config.toml
n_layer = 9
d_model = 256
n_experts = 8
experts_per_token = 2
d_expert = 448
d_shared_expert = 0
activation = "squared_relu"
moe_layers = [0, 1, 2, 3, 4, 5, 6, 7, 8]
router_score = "softmax"
normalize_top_k = false
routed_scale = 1.0
balance_loss = 0.0162
balance_bias = false
router_logit_norm = 2.0
init_std_router = 0.0397
lr_router = 0.00105
vocab_size = 8192
norm = "rmsnorm"
norm_eps = 1e-05
tie_embeddings = "early"
optimizer = "muon_variant"
lr = 0.00239
beta1 = 0.9
batch_tokens = [32768, 65536, 98304]
seq_len = 1024
train_tokens = 394200000
steps = 6760
dataset = "wikipedia_en"
Below are experts of layer 6 (counted from 0) of a mixture-of-experts language model. Rows are named router (the router's row for the expert) and show model dimensions 0-255. Each number is 128 + 32 x the weight over its row's rms, rounded and kept within 0 to 255.
After each expert's rows: a language model's description of what the expert responds to. This comes from a sample of Wikipedia text that the model never trained on.

# expert 4
router [146 153 147 134 160 164  95 160 119 101 125 106 182 128 144 118 139 122  67 200 120 134 120 117 120 136 176 145  73 137 149 109 122  86 128 119 101 173 158 141 112 110 125  88 194 125 100 141 188 129 120  63 123 141 157 144 116 147 126  74 124 153 128 120 117 126  94 117 134 152 124 167 113 140 101 146  89  93 176 188 145 163 142  77 146 113 137 119 122 102  86 161 113 184 151  87  87 174  67 116  80 127 100 107 176 130  96 131 103 117 140 159 120 136  99 122  88 131 136  85 139 111 147 180 117  98 145 126 127  54  90 122  94 117 112 113 127  47 138  98 130 130 139 142  95  85 128  83 152 138 132 152 157 140  90  37 151 172 125 193  99  78  83 127  92  14  75 103 124 130  98  91 126 122 152 109 102 194 144 166 187  91 109  95  92 148 124  81  38 132 115 128 120 221 124 143 122 163 120 169  95 147  84 183 144  99  95 117 135 142  74 139 140 104 168 169  97 125 144 101  69  53 125 124 108 188 192 153 117 115 126 129 159 128 127 101 122 121  99 121  93 144 144 103 153 151 126 120 140 130 163 156 191 145 154 174]
Table pipes, line breaks, list dashes, colons and == heading markers in infoboxes, tables and section titles.

# expert 5
router [150 132 121 112 120 176 125 120 173 150  94 157 120 162 136 125 122 190 115 133 178 137 125 109 139 138  85  80 152 183  89 135 120 132 119 152 130 115 189 170  79 152 153  89 131 102  62 164 170 182  82  84 129 130 126  91  65 129 178 159  68 103 122 123 171 141 123  93 136  96 175 116 176 110 157  83 131 119 156 139  78 167 115 147 109 108 144 133  98 144 176 112 145  62 105 194 149  96 105 110 191 164 119 195 109 122 135 127 180  80 167 120  48 104 114 148 119 145 126 158 123 150 169 135  61 122 149 141 191 112 155 142  99 137 156 122 177 169 115 142 117  95 104 117 143 106 104  83  99 102 107 167  96 128  66 132 119 136 156  82 103  98 156  99  88 103 142 123 149 129 121 130 151 113 102 124 169 180 196 149 144  95 130 110 114 139 157 120 174 136 127 144  95 104  96 168 127 116 169  56 201 120 139  90 128 151 102  91 129 141 109  95 129 176  68 171 150 163 133 118 162 160 111 103  38 224 162 179  79 115 136 159 171  92 201 110 151 104 108 165  90 145 158 138 135 130  92 142 123 130 124 109 163 159 104 149]
Forms of be (was, is, were) after names or "it", line breaks ending infobox list items, and name-start pieces like S, Al, Ka.

# expert 1
router [152 158 122  85 101  90 110 128 104 136  89 162 112 124  82 187 165  96 172 119 126 128  79 164 130 156 117  66 147 120 125  78 137 122 115  71 157 107 117 113  84 143 146 126 100  86 191  88 168 131  99 114 163 134 156 132 175 150 130 144 101 189 124 150 125 170 175 134  70 134 103 125 150 139 163 113 142 113 135 183 140 129 147 134 103  83 127 103 101 131 170 115 121 106 157 146 136 146 137 148 101 114 139 131 209 101  95  78  76 153 111 120 134 128 142  89 122 145 156 145 143 132 104  75 131 153 182 110  96 185 139  97 110  86 155 144 149 142 167 197 111 138 131 133 180 179 110 138 115 116 140 102  60  31 133 199 107  93 109 178 155 153 107 133 117 144 134 106 147 171 115 227  99 166  55 141 129  41 131  94  90 183  94 127 113 100 159 153  85 127 122 103 165 109 126  93 188 119 118 130 165 181 173 118 107 130 119 203 100  71 171 110 112 155 170 117 206  99  86 137 139 130 145  98 172  71 124 111 110 187 109 100  96 146 148 124 120 128  83 109 115 127 153 145 134 130 155 153  70  83 123 106  65 117 111 111]
Pieces of content words and proper names after "the", such as New, National, World, film, Studio, -ous, plus the conjunctions and, but, or.

# expert 6
router [173 122 122 149 103 145 108 151 171 109 129  92  96 107  56 121 115 111  59 122 151 184  80  66  96 170 122 128 136 104 102  78 145 143 143 169 116 111 139  94 123 164 202 122 121 152 168 116  85 177 125  52 128 109  98 120  67  88 141 143 135 149  86 119  95 130  66  98 188 125 153 128 131 130 117  97  82 124 115  96 169 126  80 171 145 156 157 120 148 117  83 124 140 113 117 143 127  90 126 161 175 174  96 141  92 153 171 154 161 131 128  75 154 117  91 135 135 117  94 154 113  89 135 127 170  72 192  91  75 143 151 121  99 153 150 157 147 179 173 120 108 130  82 125  36 107  83 104 144 209 203 129 146 113 163 159 123 147  84 120  86  98 143 151  98  54 135 176 100 127 134  65 106 124 107 144  84 180 126 196 144 155 144 146  79 127  86 133 157 167 174 134  89 114 201 119 183 146 134 170 101  93 100 117 146 141 125  97  94 169 181 114 127 106 112 152 121 120 159  97 111 114 111 134 138 119  94 106 128  84 113  74 144 184  71 127 136  98 157 136 128 161 100 129  64 156 131 124 162 103  92  99 113 137 126  96]
Bare space tokens before numbers or quotes, first digits of years (1, 9), capital initial letters, and prefixes such as re-, un-, high-.

# expert 2
router [ 76  36 122 170 105 149 148 120 105 173 183 124 152 121  71 129 107 120 158 171  97  86  90 134 135  89 157  92 143  96 151 135 100 116 165 125 113 172 126  20  92 116 104 187  97 128 102 143  94 171 176 149 195 185 118 119 164 160 110 188 152 169 163 130  99 182 124 111 156 110 127 134  86  89  81 127 112 130 147 114 150  87 166  88 143  83  90 112 186 152 113 121  80 116 115 115 113 135 184 139 162 109 170 103 128 113 130 111 144 164  68 125 149 114 150 108 158 145 102 167 173 137 101 118 127 166 119 171 122 158 125 162 195 120  92 129  88 129 138 190 125 125  97 123 119  86 138 172 115 151  93 125 170 122 165 134 131 109 146 115 152 177 225 125 136 146 137  81  96 168 148 141 124 158 108 178 146  97  91 193 116 104 104 119 176 159 138 119 137 130  91 127 138 185  74 134 103  75 132 108 128 149 112 143 158 120 137  81  43 139 132 129 149  98 175  80 137  96 170 199 178 135  87 102 206 118 107  92  93 189 118 119 131 158 149 131  83 135 133 105 160 162 133 116 141 128 137 117 142 135 109  77 143 131  84  93]
Clause-opening which, that, where, when, function words like of, the, "(", place names like United/North, and the word-start comp- in comprise.

# expert 3
router [142 153 134 118 124 104 187  74 168  96 147 191 116 121 151 110 127 171 196  97 177  98 137 152 112 140 136 126 140  76 162 116 182 177 105 156 164 122 123 158 167 131  79 168 108 163 148 138 147  89 172 251 125 164 138 139 147 113 136  81 130  91 125  94 138 109 158 159 162 154 102 149 163 158 163 147 142 175 112 100 119 107 140 145 108 172 137 119  85 150 119 109 151  71 172  80 144  93 170 132 132 127 173 106 110  95 142 141 100 137 121 124 163 117 203 121 157 116 157 141 116 174 166 137 104 130 121 175 132 114 113 106 169 161 104  74 133 117 157 120 166 133 201 129 189 140 177 165 127  97 144 115 150 135 159 132 162 110 179  35 130 185 135 151 172 191 156 138 159 167 146 184 141 113 134 144 176 103  59 119  65 161 175 194 161  81  92 133 145 103 122 159  91  91 152 160 138 118 118 135 167 149 184  98  60 170 126 158 191 151 131 102 121 116 104 112 110 150  91 135 160 152 173 141 142 108 151 123 171 103 139  89 111 129 170 187 152 114 104 124 128  72  96 157 120  87 168 114 102 172 140 131 124 105 165 114]
Prepositions, articles, possessives and auxiliaries inside running prose, such as the, his, had, with, into, by, upon, about.

# expert 7
router [149  89 132 142  93 115 119 125  65 160 121 158 127 120  85 155 135 108 134 104 178 147 166 148 128 122  74 150 125 122  98 110  85 139  69 131  84  88  97 159 155 168  82  59  81  93  87 133 171  78  85 133  95  89 135 124 111 153 117  86 103 110 146 162 161  88 124 112 112 145  97 136 140 149 146 111 178 145 100 144  91 198  59 136 108  92 126 116  56 140 122 119 130 138 129 157 131 131 115  81 214 182  75 144  64 152  87 171 100  86 101  36 135 111 130 161 186 153  78 116 136 122  96  54 115 140 105 154 151  97 104  93 116 136 148 119 135 149 103 103 165 150 111 157 140 103 121  79 122 167  80 115  61 164 103  93 144 117  35 127 142 153 167 124  70 104 148 194  76 132 175 153 147 155 152  68  72 116 123  93  74 130 114 170 151 143 121 121 144  88 186 133 160 163 136 128 149 114 140 129 159  88  60 110 107 110 109 184 119 146 169  97 150 134 166 199 130 140 118  89 110 104 147 147  73  77 146 128  92 132 136  92  82 107 110 100  97 145 133 168 144 143 130 118  66 116 117 131 129 136 126 124 101 108 117 140]
Middle pieces of longer words (ful-f-illment, Qual-if-ier, post-do-ctoral), some digits, and modal verbs like can, would, may, will.

# expert 0
router [152 129 186  87 180  99 135 123 114 145  83  95 139 138 146 159 146 118 134 110  60  80 101 179  95 130 131 101 142 173 111 189  55 148 180 142 141 164 148 151  84  40 136 140 113 156 113 147 100 119  91 200  91 115 131 148 136 183 134  80 154 110 139 141 113 139 135 106 110  90  87  83  88 106  49 155  71 134  93 148 166 117 110  95  83  84 119 141 147 117  99 156  46 179  89 105 105 131 144 140 116 125 114 130 165 138 155  93 105 103 180 136 120 125 143  73 124 131 111 156 148 119 130 107 190 107 117 108 129 146 144 125 132 108 129 150  80 199 152  37 131  79 120 120 133 101 162 167  97 143 117  97 166 146  75 111 140  85 119 162 162 129 116 143 121 112  89  97 116  69 112 124 141  95 143  56 103 114 159  89 167 134 141 136 109  95 126  97 145 164 130 109 128 141 140 114  79 180 153 175 119 123 168 102 108 127 142 136 109 130 177 178 110 178  99 104  90 135 205 130  78 113  89 122 159  67 138 114 110 199 186 213 110 126  64  92 104 103 109 109 140 143 136  93 133 114 127 147  89 117  64  96 114 130  85 132]
Digits inside numbers such as years, coordinates, statistics and times (4:10, 2019), plus subject pronouns like he, she, they, who.